Weights of a small mixture-of-experts language model, trained from scratch on English Wikipedia.
Experts: 64 experts in each of 8 layers, 2 picks a token, a softmax router.
Below are experts of layer 4 (counted from 0) of a mixture-of-experts language model. Rows are named router (the router's row for the expert), up (a neuron's input weights, with its number) and show model dimensions 256-319. Each number is 200 + 30 x the weight over its row's rms, rounded and kept within 0 to 999.
Before each expert's rows: a language model's description of what the expert responds to. This comes from a sample of Wikipedia text that the model never trained on.

# expert 6
South Asian name pieces. Word pieces inside transliterated Indian, Arabic and East Asian names and film titles, such as Malayalam, Bh, aj, ō.
router,207,203,180,207,159,219,158,197,230,188,236,208,144,213,186,212,185,226,240,211,151,214,201,232,197,168,158,182,193,240,220,211,253,258,186,218,268,177,183,171,216,188,189,172,295,212,177,239,127,200,240,167,229,194,236,174,264,200,220,196,188,215,190,235
up0,227,163,244,190,212,212,200,212,159,211,232,224,179,207,181,274,268,174,194,187,224,212,148,272,215,180,187,213,189,228,195,141,207,190,224,167,169,242,237,182,189,210,152,214,202,214,223,212,204,167,165,240,205,188,163,180,213,200,147,251,206,145,227,218
up1,197,189,177,221,179,208,230,211,210,208,226,232,233,238,251,215,177,223,177,217,167,225,151,217,203,151,261,193,216,201,250,233,191,208,192,173,190,227,159,219,171,188,169,221,230,188,185,249,159,184,160,224,176,197,221,194,130,168,206,211,234,217,199,264
up2,201,214,170,179,204,155,212,241,196,161,211,142,194,204,186,209,219,191,226,178,264,240,218,226,167,193,212,242,205,226,222,191,213,203,211,273,199,232,210,188,174,247,193,261,185,259,206,191,189,224,192,151,257,210,170,218,286,166,195,207,196,189,142,228
up3,213,182,172,193,247,181,210,186,200,203,217,251,216,190,190,198,220,214,234,163,180,257,142,184,189,208,218,164,200,209,191,185,190,185,225,185,179,221,202,162,199,193,188,177,191,220,226,195,208,228,193,198,224,137,179,263,210,217,203,175,274,223,198,212
up4,215,146,204,183,181,194,174,214,193,179,177,262,236,193,260,169,178,204,182,155,225,143,205,214,229,192,234,205,187,242,219,227,180,212,219,212,266,214,188,157,182,246,230,226,228,213,172,143,198,192,214,189,203,179,259,197,182,225,192,209,221,192,146,239
up5,254,200,184,230,201,197,231,171,211,223,232,234,177,176,193,221,244,205,190,161,157,224,187,187,214,219,195,220,207,221,213,214,225,196,186,196,185,213,254,217,153,175,173,223,263,189,155,237,174,222,220,239,217,186,206,192,236,234,216,141,266,148,182,186
up6,222,179,181,216,175,230,158,209,218,161,165,189,91,206,214,156,216,222,207,183,182,152,273,204,257,217,190,222,189,212,199,197,263,184,194,185,209,209,230,194,221,233,202,192,205,227,211,224,161,191,192,181,223,233,229,236,260,198,182,189,203,186,176,210
up7,220,203,202,193,152,172,155,162,176,202,208,179,203,151,229,180,151,211,226,215,192,191,257,238,178,198,169,177,191,136,198,206,212,210,193,204,213,184,223,211,241,160,205,190,206,186,225,217,204,189,245,185,196,198,170,235,221,222,144,187,213,185,267,223
up8,198,216,182,232,220,251,187,191,257,186,190,288,157,149,247,206,193,158,188,192,209,126,183,251,239,222,182,221,245,161,216,182,215,198,238,216,166,215,197,202,231,215,188,233,272,231,154,242,219,167,210,185,228,198,175,210,227,176,164,196,162,202,231,171
up9,188,182,176,192,187,156,195,235,233,151,196,246,144,229,221,221,190,206,228,186,189,206,210,177,238,218,153,160,200,207,230,194,212,229,224,217,271,205,196,201,249,195,244,176,257,272,197,227,192,223,196,252,222,182,198,242,217,192,231,217,175,213,209,179
up10,167,156,200,245,200,197,221,198,159,142,187,221,176,231,240,195,155,195,262,184,183,252,203,189,180,81,166,153,187,264,201,192,188,202,203,247,213,195,145,210,208,139,219,185,223,192,236,198,170,230,234,197,218,222,222,180,199,172,195,137,207,191,164,171
up11,203,195,199,137,202,207,180,206,176,225,162,255,104,201,219,159,190,171,198,195,203,219,201,196,245,209,212,211,166,257,214,227,205,233,177,210,151,243,215,176,153,181,173,225,193,229,206,182,189,264,217,195,140,226,243,209,174,252,230,190,199,192,198,234
up12,184,167,195,220,226,206,198,154,197,243,276,206,219,215,248,199,246,234,174,163,230,216,196,253,189,200,195,256,165,221,175,196,212,201,197,223,199,151,179,190,190,196,205,205,218,201,133,209,224,213,218,213,179,220,198,209,193,183,154,217,184,218,200,227
up13,194,135,248,218,197,207,163,205,178,217,236,195,132,174,171,173,167,165,205,175,175,195,172,290,226,164,224,138,166,210,163,221,155,234,265,208,226,179,245,197,176,216,178,197,191,141,162,154,192,190,167,198,217,192,179,182,208,166,197,158,186,210,235,185
up14,168,192,208,201,216,180,291,217,239,236,235,177,201,186,201,184,182,194,194,159,203,229,246,160,173,222,164,242,155,217,164,193,231,151,240,203,189,215,199,216,155,196,242,252,208,183,241,211,232,201,211,182,190,134,172,189,218,168,178,206,246,211,175,234
up15,218,190,115,198,173,207,195,196,206,210,142,248,258,206,201,224,247,271,224,181,154,200,194,179,194,237,164,163,149,211,224,219,180,191,198,189,232,236,199,185,161,173,222,199,219,167,215,137,166,158,168,279,226,183,212,248,191,158,178,229,187,182,201,200
up16,216,234,206,140,223,176,198,204,214,205,215,200,183,204,236,163,206,185,192,234,201,202,232,246,257,228,142,188,167,213,188,211,208,242,213,267,211,201,288,214,207,139,226,217,213,143,208,216,183,281,232,237,196,200,200,194,184,193,223,181,141,208,200,188
up17,203,234,172,218,188,189,149,204,225,205,194,214,267,200,207,244,189,186,173,244,218,167,163,193,171,201,225,174,234,171,226,259,245,243,211,237,179,160,179,174,193,251,198,179,233,162,225,243,196,204,168,200,170,221,245,223,237,237,187,182,121,248,256,184
up18,212,181,186,194,192,179,146,239,184,148,216,218,196,201,166,197,202,190,152,186,183,215,165,213,172,193,156,219,162,169,157,215,187,186,181,228,157,163,183,244,152,240,161,214,208,243,194,235,202,243,219,190,200,168,162,200,199,167,194,215,200,285,203,183
up19,220,175,205,227,211,191,200,182,241,182,171,201,157,178,191,178,193,221,213,215,212,244,166,205,200,183,212,149,229,193,214,229,211,226,210,213,201,208,239,196,197,232,194,141,172,177,235,175,278,199,190,199,182,171,231,203,181,169,209,182,187,194,159,201
up20,193,194,152,211,265,226,173,206,219,238,233,227,164,225,191,168,216,181,169,177,222,188,211,243,159,230,202,153,200,228,213,165,202,211,212,245,156,218,168,199,119,203,197,217,207,152,229,234,232,219,142,195,192,229,240,210,282,200,230,198,214,211,170,221
up21,160,196,179,196,219,192,185,249,192,194,219,152,151,190,196,225,235,179,191,209,264,202,180,167,172,174,242,191,160,175,211,188,149,234,213,224,202,135,194,186,128,146,158,216,178,232,207,169,230,185,191,235,174,196,190,174,169,192,206,207,154,178,194,143
up22,189,217,202,137,166,189,188,222,196,235,236,181,195,141,210,194,194,159,184,217,218,221,220,235,193,233,149,171,186,174,178,253,141,209,241,239,198,212,184,188,204,241,215,192,185,216,242,244,203,196,176,167,234,177,155,176,160,235,231,226,199,231,193,203
up23,252,193,172,172,206,188,156,144,152,240,165,252,217,218,175,241,198,150,177,211,212,169,210,197,248,192,177,234,230,202,219,196,157,221,214,208,227,211,245,157,181,182,259,198,200,251,190,206,253,203,180,254,170,200,202,257,265,157,199,163,198,207,237,223
up24,240,148,253,192,153,227,209,216,191,191,126,219,228,239,180,231,186,187,204,197,185,252,160,202,195,164,209,216,189,204,211,187,159,189,206,232,225,173,156,198,141,187,203,235,160,214,205,226,219,159,191,176,193,194,232,195,193,219,242,195,202,218,270,193
up25,179,218,161,194,199,201,179,146,134,204,211,195,159,220,200,181,197,206,165,201,244,128,198,195,177,186,193,199,214,295,207,213,225,209,180,229,209,196,177,176,181,185,201,190,255,186,207,219,280,192,220,149,176,249,192,151,186,169,234,204,242,168,203,203
up26,231,197,161,151,228,211,214,211,224,228,225,184,236,244,191,170,204,147,142,191,211,223,222,182,166,215,201,211,255,179,240,254,192,231,169,176,200,224,228,176,234,192,175,202,258,179,179,202,207,207,191,258,266,157,180,164,211,200,225,203,181,209,119,189
up27,193,135,242,220,184,271,275,207,198,231,197,223,195,242,203,194,213,182,226,176,214,167,262,152,221,157,211,199,182,247,104,163,200,222,203,194,190,186,206,148,163,185,169,216,233,255,189,169,213,169,215,165,265,196,195,186,187,218,177,237,188,155,230,184
up28,154,177,208,223,219,186,233,181,249,235,265,207,213,202,163,236,170,233,181,209,151,149,172,190,215,165,186,195,222,184,250,161,224,211,202,177,240,240,223,196,212,224,166,198,243,180,204,183,168,230,194,181,202,202,229,195,272,214,217,133,214,180,184,193
up29,250,190,157,196,237,195,131,206,227,226,270,243,194,234,164,198,223,215,213,224,198,178,208,138,214,159,242,196,211,203,186,201,180,250,218,192,191,174,215,142,218,244,194,241,211,229,179,186,151,174,214,241,186,162,205,212,164,207,170,159,234,195,170,182
up30,195,262,193,130,173,179,273,240,204,220,169,182,158,251,201,217,217,203,181,160,208,185,215,207,189,206,159,216,169,259,236,232,179,143,158,191,210,192,223,181,220,173,246,212,156,170,227,176,229,191,210,193,204,181,195,214,247,271,150,242,205,187,231,222
up31,179,184,224,225,252,198,186,202,182,247,137,171,216,232,159,133,149,208,249,189,162,178,240,194,175,280,152,213,230,193,176,178,171,218,225,172,249,220,202,218,224,198,210,232,153,208,202,195,153,226,207,226,147,202,176,175,212,218,209,186,234,147,213,164
up32,217,194,173,190,218,191,168,193,196,205,202,213,210,196,191,209,166,210,248,220,239,248,204,194,198,213,219,222,162,297,229,170,224,204,200,231,210,217,214,196,179,205,209,227,198,150,134,192,183,224,222,184,211,190,264,225,212,199,181,188,219,248,250,232
up33,208,227,218,207,183,216,194,227,222,215,231,185,211,146,209,223,198,219,153,252,211,194,223,194,222,155,197,195,215,202,149,167,160,248,182,246,223,177,235,225,242,193,167,229,192,160,149,177,194,207,190,178,259,152,172,176,211,287,183,164,207,211,245,188
up34,230,214,206,199,179,146,225,178,228,225,178,263,211,195,141,178,214,160,191,227,237,233,210,226,234,238,219,203,167,187,189,225,219,187,247,193,232,203,160,179,190,188,213,199,223,226,242,244,245,159,212,175,173,209,233,203,235,178,207,170,158,190,196,229

# expert 61
C, d, re, ap pieces. Short pieces after c, C or h inside words and names, such as Singapore, capitalist, Cádiz, Creedence, circ, cover.
router,155,221,235,151,175,243,172,201,251,158,199,191,159,221,215,226,175,178,255,135,172,157,206,254,148,199,180,242,211,252,216,181,185,226,200,216,239,173,189,165,199,158,208,146,237,208,203,204,175,164,266,179,167,197,204,214,194,174,259,226,191,188,228,228
up0,192,171,191,209,197,188,161,199,216,222,220,209,190,220,192,200,192,253,207,208,198,183,240,215,201,198,243,218,254,214,202,229,220,216,130,256,222,205,197,213,208,200,203,160,190,188,160,245,199,223,177,228,186,144,181,197,156,132,220,299,152,162,202,240
up1,165,133,236,189,163,174,154,192,238,181,163,187,193,238,186,247,197,161,215,171,240,197,191,219,237,197,268,209,190,237,195,196,252,227,218,212,216,188,178,219,211,214,258,165,202,200,243,197,202,195,159,230,176,167,218,206,204,167,184,209,142,205,223,231
up2,224,182,278,210,211,266,138,245,168,219,193,167,154,174,254,135,190,217,212,160,192,231,206,162,180,164,196,210,163,233,170,232,192,179,233,221,187,231,170,246,137,190,207,206,208,192,190,264,181,267,155,218,244,217,206,246,159,190,216,241,205,196,200,237
up3,168,179,166,148,138,218,189,244,217,180,271,204,184,205,252,184,255,247,197,207,247,222,212,169,188,186,220,228,239,183,213,212,224,180,189,206,193,182,228,198,239,201,227,159,217,220,171,167,211,204,188,196,237,174,195,201,201,174,203,217,191,196,208,195
up4,226,185,190,211,127,211,162,208,159,231,196,206,193,160,195,213,224,212,242,201,197,199,192,177,178,167,168,154,247,239,218,227,174,196,194,200,214,176,195,180,221,177,256,151,208,201,186,211,263,267,190,151,203,201,210,159,162,191,147,166,164,175,185,192
up5,200,167,245,228,169,224,213,178,221,209,184,191,221,232,184,139,177,226,218,213,182,153,194,143,214,222,208,161,211,231,198,228,224,210,239,179,179,219,223,148,181,143,227,170,216,209,147,177,230,215,209,210,207,305,148,150,218,176,226,228,160,202,169,173
up6,192,241,211,196,184,197,191,158,218,239,250,294,212,225,131,229,227,214,184,214,213,225,184,138,173,254,144,194,138,259,175,223,215,179,199,166,203,190,241,197,163,179,204,173,169,191,160,283,189,158,195,182,206,203,159,233,235,162,241,194,213,214,184,177
up7,213,169,219,188,226,207,230,227,195,214,201,200,179,217,186,227,216,229,219,208,242,237,224,239,194,195,198,172,223,195,219,139,162,275,212,218,224,269,200,251,207,115,251,236,230,233,182,173,242,193,193,219,212,207,145,206,230,220,217,215,163,224,202,160
up8,189,172,200,231,136,180,196,238,207,159,181,198,190,188,186,194,212,166,196,205,165,232,218,230,215,152,272,158,200,192,233,203,193,219,181,167,176,140,203,221,186,177,162,181,193,141,217,225,236,247,173,236,190,217,146,237,222,183,266,239,153,217,190,200
up9,228,182,241,139,210,205,206,212,207,129,220,236,221,187,182,142,246,202,198,206,243,184,212,205,181,209,197,172,206,201,251,207,267,201,141,205,149,183,193,183,172,196,232,267,174,199,200,158,181,207,207,194,187,202,256,196,226,253,240,185,209,180,211,207
up10,184,224,225,191,192,228,182,240,132,188,188,227,232,232,171,209,209,170,208,209,197,206,225,196,209,166,165,156,220,252,224,205,197,197,239,170,214,202,231,195,224,164,233,235,144,172,245,219,190,214,187,210,158,225,177,196,166,137,254,204,177,156,236,253
up11,159,180,224,221,209,183,184,256,224,127,212,198,207,186,204,169,217,208,191,191,186,190,176,162,227,229,199,183,225,233,269,187,203,200,153,190,173,179,222,173,205,150,211,215,190,209,200,174,198,268,169,177,231,142,220,140,253,166,207,153,142,180,209,212
up12,182,214,223,206,238,206,168,174,219,247,180,248,223,187,194,228,214,253,222,181,239,211,174,222,164,263,170,208,185,244,182,200,194,198,229,143,202,225,198,184,182,183,221,180,216,223,214,175,233,203,185,217,191,187,220,164,179,212,238,190,170,189,181,199
up13,240,184,251,250,170,166,252,256,151,231,168,211,209,217,172,213,207,200,241,154,219,166,250,218,220,206,221,121,172,259,155,173,190,216,247,144,221,183,196,213,295,210,217,187,114,193,155,220,190,265,210,176,187,201,200,221,182,165,169,217,254,188,179,153
up14,180,152,179,148,200,209,184,233,207,200,153,232,160,179,184,251,169,211,165,213,237,198,227,243,182,210,231,181,207,184,143,196,254,177,181,139,174,215,216,206,160,199,211,189,196,171,166,225,255,177,223,214,95,184,224,272,167,144,199,211,237,194,243,213
up15,199,233,159,190,205,263,153,201,199,224,188,193,227,137,208,182,223,186,171,195,197,235,177,227,192,153,191,182,188,211,169,193,195,175,157,142,188,199,172,179,140,215,203,216,220,218,223,166,211,164,225,191,190,155,250,236,226,158,224,185,224,206,177,229
up16,111,162,176,192,129,155,171,213,183,229,165,180,189,191,150,202,214,201,227,200,190,199,257,203,216,279,198,196,182,313,182,239,171,238,172,232,231,244,236,195,157,216,197,177,255,195,159,246,239,222,216,188,141,204,219,259,198,217,258,170,209,200,233,146
up17,188,150,218,210,219,223,157,195,179,190,180,218,190,144,198,175,188,219,248,183,150,192,177,256,211,227,216,195,189,198,217,187,210,142,191,214,154,218,172,156,164,171,199,159,157,204,267,230,244,254,168,179,190,200,211,224,220,225,220,164,198,204,241,276
up18,189,300,261,204,187,219,223,201,210,218,203,162,242,240,133,219,172,146,189,186,172,229,226,171,254,191,227,233,185,188,233,225,197,219,260,165,214,177,204,156,154,163,114,274,232,221,240,170,210,177,219,169,180,228,253,188,275,183,190,234,219,162,238,185
up19,154,211,166,202,223,150,204,171,218,269,169,202,157,242,158,164,164,188,246,188,138,226,192,176,191,219,222,166,185,282,182,196,146,233,257,238,234,194,237,195,237,193,171,196,200,143,152,246,213,145,222,203,173,238,208,192,191,190,179,222,200,196,245,197
up20,222,162,170,188,200,163,250,230,179,215,238,174,203,194,225,201,221,208,200,190,177,162,221,193,124,205,240,164,245,241,223,186,236,173,191,187,215,184,175,208,222,147,164,207,259,228,233,196,206,145,198,172,204,224,243,229,223,175,158,203,221,206,209,202
up21,151,256,164,235,207,162,206,145,168,168,185,185,187,214,182,167,218,205,170,219,218,188,138,161,189,211,211,190,201,233,160,197,214,205,227,198,188,259,221,168,166,143,192,192,174,169,248,177,199,236,189,201,158,211,222,190,169,217,186,181,266,154,256,187
up22,200,215,162,166,170,248,218,230,176,223,223,225,211,213,211,158,230,256,223,224,182,202,156,188,180,92,129,193,160,177,115,160,192,197,182,234,243,211,209,169,180,217,261,195,120,149,208,223,173,173,212,226,178,192,188,229,190,220,189,197,201,251,201,251
up23,225,252,260,205,195,158,164,148,187,171,189,205,248,216,142,189,182,210,208,180,144,198,221,193,192,234,218,219,185,181,192,249,195,258,185,211,173,176,203,232,196,156,215,232,209,186,200,211,188,200,245,225,230,187,191,183,255,200,161,223,199,145,163,185
up24,169,174,185,222,158,201,167,158,188,239,195,226,204,217,179,212,234,204,216,162,245,225,209,237,204,249,207,167,183,190,173,218,180,182,159,184,294,209,209,218,195,177,165,178,202,185,184,176,146,249,177,202,212,169,150,250,252,235,181,197,220,189,177,213
up25,168,206,171,179,210,222,212,235,175,205,251,198,182,223,185,252,167,186,205,170,172,134,198,172,181,218,218,213,244,183,128,125,191,234,227,210,211,220,163,155,149,215,211,245,164,200,206,164,166,258,222,240,191,208,210,186,155,196,242,212,226,215,221,233
up26,193,217,182,226,169,158,149,196,152,202,141,209,196,176,249,166,182,124,199,240,180,209,201,214,197,226,176,179,241,254,204,157,224,146,214,217,191,202,237,204,202,215,258,212,193,205,243,222,178,187,184,232,221,224,138,173,226,200,211,196,221,199,144,186
up27,206,214,217,184,212,240,208,249,179,191,241,182,170,157,182,205,183,184,225,213,225,199,178,203,208,239,166,162,213,163,188,190,180,184,160,228,185,209,231,175,214,217,216,178,247,229,206,201,185,215,164,197,198,196,177,235,202,179,143,254,188,121,202,201
up28,155,164,230,199,242,234,181,222,200,209,182,216,198,229,260,197,197,179,236,162,227,193,158,155,198,213,188,161,227,243,155,206,189,155,165,184,208,185,228,208,178,155,207,165,183,235,207,211,244,206,233,201,177,223,204,146,217,182,225,247,196,182,242,203
up29,221,214,181,236,157,180,200,172,206,229,228,180,206,165,212,240,228,220,153,119,227,232,152,194,219,176,228,224,192,189,203,203,210,174,222,184,151,173,202,149,194,205,205,230,252,240,199,222,221,176,187,172,169,186,235,208,174,195,226,207,180,199,227,254
up30,150,213,207,126,159,210,201,188,216,183,193,198,162,162,189,238,192,202,269,238,213,286,187,185,196,212,231,209,188,214,214,227,190,166,238,210,258,202,188,144,206,164,162,180,254,225,270,216,180,230,203,183,133,247,228,173,208,181,186,192,197,250,247,238
up31,222,192,257,176,193,136,169,209,197,150,216,130,154,224,162,209,209,225,206,186,183,138,220,223,184,200,176,186,175,283,161,156,218,166,186,228,236,138,198,188,211,212,214,189,225,193,155,209,196,210,226,198,224,220,202,217,171,143,222,214,154,217,157,219
up32,228,249,174,123,196,212,192,130,196,211,184,193,187,184,229,224,216,200,175,151,231,191,213,207,235,183,207,227,217,212,158,221,170,163,167,184,223,215,195,217,246,160,221,255,258,171,224,199,144,251,202,187,218,214,144,197,218,239,193,214,202,179,159,238
up33,195,209,231,214,167,171,152,178,176,197,195,199,250,184,223,253,194,174,150,232,190,202,237,230,160,188,255,202,251,182,219,211,200,228,228,218,217,164,182,219,189,141,241,176,226,160,182,235,218,240,209,163,111,209,191,195,203,190,255,203,222,193,236,192
up34,228,184,213,176,178,239,219,209,243,222,204,185,202,217,217,223,179,180,225,231,215,192,213,204,192,229,175,167,227,210,210,218,189,177,260,156,192,181,200,199,208,232,145,188,147,223,222,200,234,226,177,227,199,221,216,234,174,189,215,163,185,205,180,220

# expert 39
Name-middle word pieces. Pieces inside personal names, especially first names and surnames: Jo-ann-a, Hill-ary, Rend-le, Rich-mond; also whole names like John, David, Daniel.
router,206,219,259,197,161,222,133,166,225,195,219,257,211,195,270,242,169,223,195,188,196,215,160,245,166,157,202,210,165,217,189,213,195,199,187,234,219,180,213,181,190,180,190,196,177,199,157,239,177,199,246,206,191,193,210,148,210,183,200,257,172,247,208,206
up0,190,172,152,209,198,189,183,218,159,241,198,241,139,188,227,208,166,182,215,208,171,171,225,198,192,216,231,201,170,164,260,217,206,146,191,191,239,203,199,184,165,193,198,230,184,246,207,200,211,178,174,249,203,207,200,146,241,205,225,193,189,199,229,245
up1,168,237,231,181,197,144,188,190,243,238,207,208,195,152,243,173,229,169,203,207,173,192,196,211,150,169,247,187,195,226,178,197,155,183,218,195,199,202,191,208,194,226,216,148,259,201,184,210,200,177,195,209,138,191,211,212,185,155,224,237,282,222,203,176
up2,241,169,234,176,175,177,192,196,141,193,216,229,216,212,144,218,185,196,245,234,181,195,268,215,226,216,210,136,164,198,170,128,205,185,175,247,233,201,188,131,203,200,140,236,215,217,159,170,154,187,175,243,166,179,231,188,199,192,203,172,157,152,196,254
up3,215,183,198,216,182,190,166,181,156,197,147,162,217,207,253,203,131,200,208,247,206,204,154,196,206,235,179,248,181,153,144,222,206,198,193,211,165,193,173,189,163,220,233,154,181,188,205,207,174,233,184,173,193,193,196,157,183,222,122,190,235,218,188,248
up4,250,210,216,234,145,154,169,233,172,215,222,219,222,176,203,189,212,234,175,188,228,184,229,243,175,172,149,209,175,178,239,187,201,176,225,172,181,176,240,233,258,199,180,179,207,236,176,175,183,227,199,132,220,220,198,157,219,152,132,187,211,183,292,199
up5,206,190,220,210,157,194,213,168,197,173,183,236,192,185,157,212,232,198,180,235,197,216,197,167,146,224,176,261,201,183,212,228,226,234,176,218,225,231,210,200,193,200,229,128,172,206,180,196,235,211,139,136,181,191,216,203,196,216,238,198,193,175,162,173
up6,217,200,171,265,209,145,225,240,220,199,251,187,196,222,185,187,167,235,136,238,173,204,266,178,160,199,246,221,207,239,224,194,135,242,168,158,235,145,181,199,169,214,148,199,154,213,195,153,171,156,224,219,179,236,134,159,184,197,164,215,225,206,186,177
up7,227,204,203,172,179,179,233,183,219,268,236,218,231,167,193,186,168,207,188,207,189,226,198,224,187,173,236,183,195,211,169,185,168,215,279,198,126,247,191,188,153,237,174,155,152,195,169,212,213,182,184,205,250,202,195,181,160,189,172,181,216,165,198,243
up8,192,165,260,254,159,257,189,203,236,190,182,197,192,236,254,200,156,181,219,174,189,198,243,165,208,212,186,169,178,248,229,225,174,154,180,200,275,164,179,179,235,164,155,199,117,185,223,168,181,176,199,165,204,226,178,226,224,190,177,233,197,187,143,193
up9,145,207,206,183,186,168,209,216,212,158,243,168,228,219,101,200,207,211,185,213,177,212,207,223,172,232,242,171,181,194,259,222,169,201,176,211,224,227,163,190,175,194,171,183,190,190,196,171,177,135,235,203,218,218,230,168,165,163,167,158,235,185,168,219
up10,199,202,177,218,244,198,193,210,176,222,235,162,197,126,202,215,228,195,197,198,215,220,187,172,181,175,192,211,186,188,147,212,262,259,185,179,178,199,198,156,203,183,266,187,185,247,180,154,233,193,167,219,191,216,196,199,187,195,188,163,260,246,164,239
up11,220,201,194,240,205,196,166,198,204,234,211,153,239,178,189,238,160,225,237,192,163,235,200,209,157,151,225,241,177,137,212,249,193,212,186,135,178,166,191,141,189,224,209,221,187,222,222,151,220,200,204,142,201,196,145,194,238,202,212,205,205,161,196,191
up12,246,174,182,195,174,218,239,220,237,194,185,191,159,192,150,145,180,163,229,156,258,175,170,211,154,218,181,202,199,215,196,189,196,201,203,171,287,191,243,206,166,209,163,169,199,222,163,177,238,176,178,192,180,186,136,188,299,225,182,201,259,208,246,224
up13,171,167,249,201,186,238,187,235,180,230,226,233,208,205,179,203,175,222,233,150,234,197,142,240,282,288,179,207,144,212,137,220,195,192,185,210,202,240,151,182,182,129,213,242,173,197,216,131,224,179,197,209,225,232,276,217,236,179,217,184,204,257,214,213
up14,204,207,176,138,168,198,255,182,188,168,201,224,235,228,241,208,188,201,209,202,195,191,141,207,201,220,227,181,163,232,155,203,172,156,178,264,227,208,191,159,179,196,194,262,131,201,140,203,164,163,182,181,199,178,254,238,284,179,199,229,147,131,183,221
up15,172,209,195,179,199,199,245,185,211,208,207,239,196,225,205,256,222,237,192,197,220,173,197,211,175,259,205,118,203,191,197,255,181,203,212,187,208,204,257,198,193,205,222,245,189,256,227,184,178,163,180,202,181,203,180,168,174,133,171,250,142,242,222,219
up16,183,177,216,218,167,208,173,169,228,208,211,206,209,161,235,232,185,236,220,173,166,261,181,229,196,190,202,183,178,140,196,224,195,192,171,224,202,173,205,210,175,219,182,251,140,155,162,261,206,226,184,175,190,188,212,183,170,215,191,207,198,224,259,211
up17,179,181,178,159,168,185,162,246,195,168,202,206,215,277,229,239,152,235,159,239,206,191,218,206,148,210,173,176,213,216,194,225,160,175,194,248,220,136,223,199,220,186,182,158,202,210,234,195,190,198,194,204,206,219,181,230,263,150,221,240,185,216,246,230
up18,167,198,226,205,189,216,261,183,143,180,230,172,235,239,264,208,198,229,140,205,176,224,169,174,173,165,218,214,188,249,250,181,214,148,247,148,217,191,188,214,165,182,186,221,174,206,236,178,252,198,223,185,185,138,202,187,199,197,199,163,157,206,205,176
up19,184,169,174,220,220,208,210,178,180,174,213,192,240,193,188,219,184,218,201,233,184,198,177,213,194,185,176,164,230,175,187,188,213,180,209,220,207,222,176,222,265,166,182,186,220,237,243,187,216,186,185,186,188,213,222,222,156,176,237,220,152,127,167,171
up20,213,203,186,211,224,240,205,182,165,159,178,224,230,223,214,215,195,231,155,182,208,185,176,188,162,223,152,186,206,226,180,189,182,144,192,261,232,161,207,184,163,183,224,196,199,153,163,255,180,177,199,189,224,228,223,196,194,197,204,217,196,190,249,213
up21,223,226,222,171,203,203,245,215,225,182,171,188,213,216,187,184,237,199,211,151,170,200,159,253,144,189,106,209,251,164,208,198,229,212,208,294,193,185,169,201,232,260,206,185,204,206,190,187,233,202,182,287,198,207,225,177,234,123,166,211,188,202,225,139
up22,216,213,230,179,192,221,224,184,208,162,162,230,206,203,265,240,176,185,214,179,240,164,210,247,210,173,228,214,203,191,197,135,235,175,220,215,203,158,211,178,184,201,184,260,217,186,200,154,202,183,173,218,167,206,215,210,215,189,159,257,252,259,181,175
up23,188,236,222,209,188,162,143,179,231,189,236,207,179,144,156,177,201,233,276,158,204,192,180,235,210,170,222,198,217,163,199,166,202,171,168,185,180,171,156,212,205,214,234,243,168,196,139,227,219,213,182,212,159,175,163,241,142,176,177,245,230,240,198,217
up24,177,215,229,250,168,210,189,185,197,205,229,171,195,231,162,234,171,215,207,156,189,208,226,220,216,245,154,221,161,200,227,159,216,163,200,222,241,217,217,186,214,193,177,164,196,182,166,168,200,175,189,173,210,199,216,175,208,211,174,263,182,184,168,268
up25,224,185,207,195,156,158,216,139,223,183,247,238,206,217,170,293,185,187,195,221,145,193,187,228,232,213,192,261,240,185,249,246,147,233,209,207,247,252,189,175,185,195,170,248,224,169,228,155,216,234,149,185,206,169,206,185,209,177,173,234,209,210,214,227
up26,168,174,208,206,207,177,225,210,206,233,245,192,217,198,225,220,210,196,225,178,191,146,204,209,204,171,233,185,185,249,95,222,178,219,197,238,223,180,215,215,253,185,213,165,244,218,206,229,230,243,182,176,212,214,222,232,202,222,179,228,198,258,225,177
up27,187,198,178,228,197,224,226,184,228,199,215,223,242,185,237,220,256,148,196,158,189,207,171,228,239,190,183,189,180,212,206,200,217,140,196,245,152,199,232,177,235,211,194,186,203,171,133,256,191,225,189,157,221,234,166,175,212,191,196,200,172,208,187,258
up28,274,247,208,177,252,200,198,215,206,180,209,153,212,182,228,204,174,167,295,234,181,226,224,239,139,245,205,231,186,172,213,222,226,130,218,147,193,214,200,191,267,183,252,217,233,192,165,169,207,197,259,184,131,249,216,184,133,212,148,203,211,201,132,154
up29,222,184,220,233,194,200,205,193,222,214,167,193,181,207,182,239,226,187,205,155,258,249,238,151,168,128,187,198,235,151,197,218,179,268,198,202,202,157,217,185,168,194,163,231,243,195,178,190,271,215,230,186,196,204,213,204,192,225,165,153,181,195,200,192
up30,215,185,209,238,172,184,125,255,221,199,204,224,181,176,199,222,242,149,179,213,232,175,164,228,210,216,170,219,188,207,172,170,200,253,166,234,241,194,186,227,181,199,205,222,229,169,238,244,205,179,201,197,224,194,213,160,194,187,157,236,175,168,299,195
up31,157,174,214,180,186,194,177,198,200,190,240,194,181,199,130,187,225,257,232,236,147,182,227,225,247,208,189,204,235,194,170,169,186,224,163,232,200,249,240,176,162,207,185,178,256,180,165,201,185,233,203,164,147,205,210,208,187,208,158,188,232,165,180,226
up32,199,188,227,217,178,199,196,142,192,196,161,197,169,172,241,218,152,180,217,165,182,137,196,183,168,205,294,156,176,234,217,174,223,217,213,231,188,194,194,206,190,184,237,204,192,168,166,232,197,240,171,203,229,199,180,237,191,165,216,167,154,210,205,231
up33,191,164,184,217,232,195,191,241,212,188,223,211,252,183,185,238,155,227,159,227,214,163,190,229,195,173,147,213,234,162,156,195,194,166,176,185,200,204,227,193,167,240,238,244,185,223,145,184,219,165,196,188,194,179,221,139,264,172,213,180,146,156,179,184
up34,223,184,218,224,225,191,201,194,201,149,222,177,227,210,189,205,166,208,228,114,200,221,220,215,206,126,210,218,137,235,209,160,201,200,234,206,158,229,223,214,219,225,203,192,190,135,229,193,230,239,200,211,161,220,194,193,183,215,172,266,181,227,162,212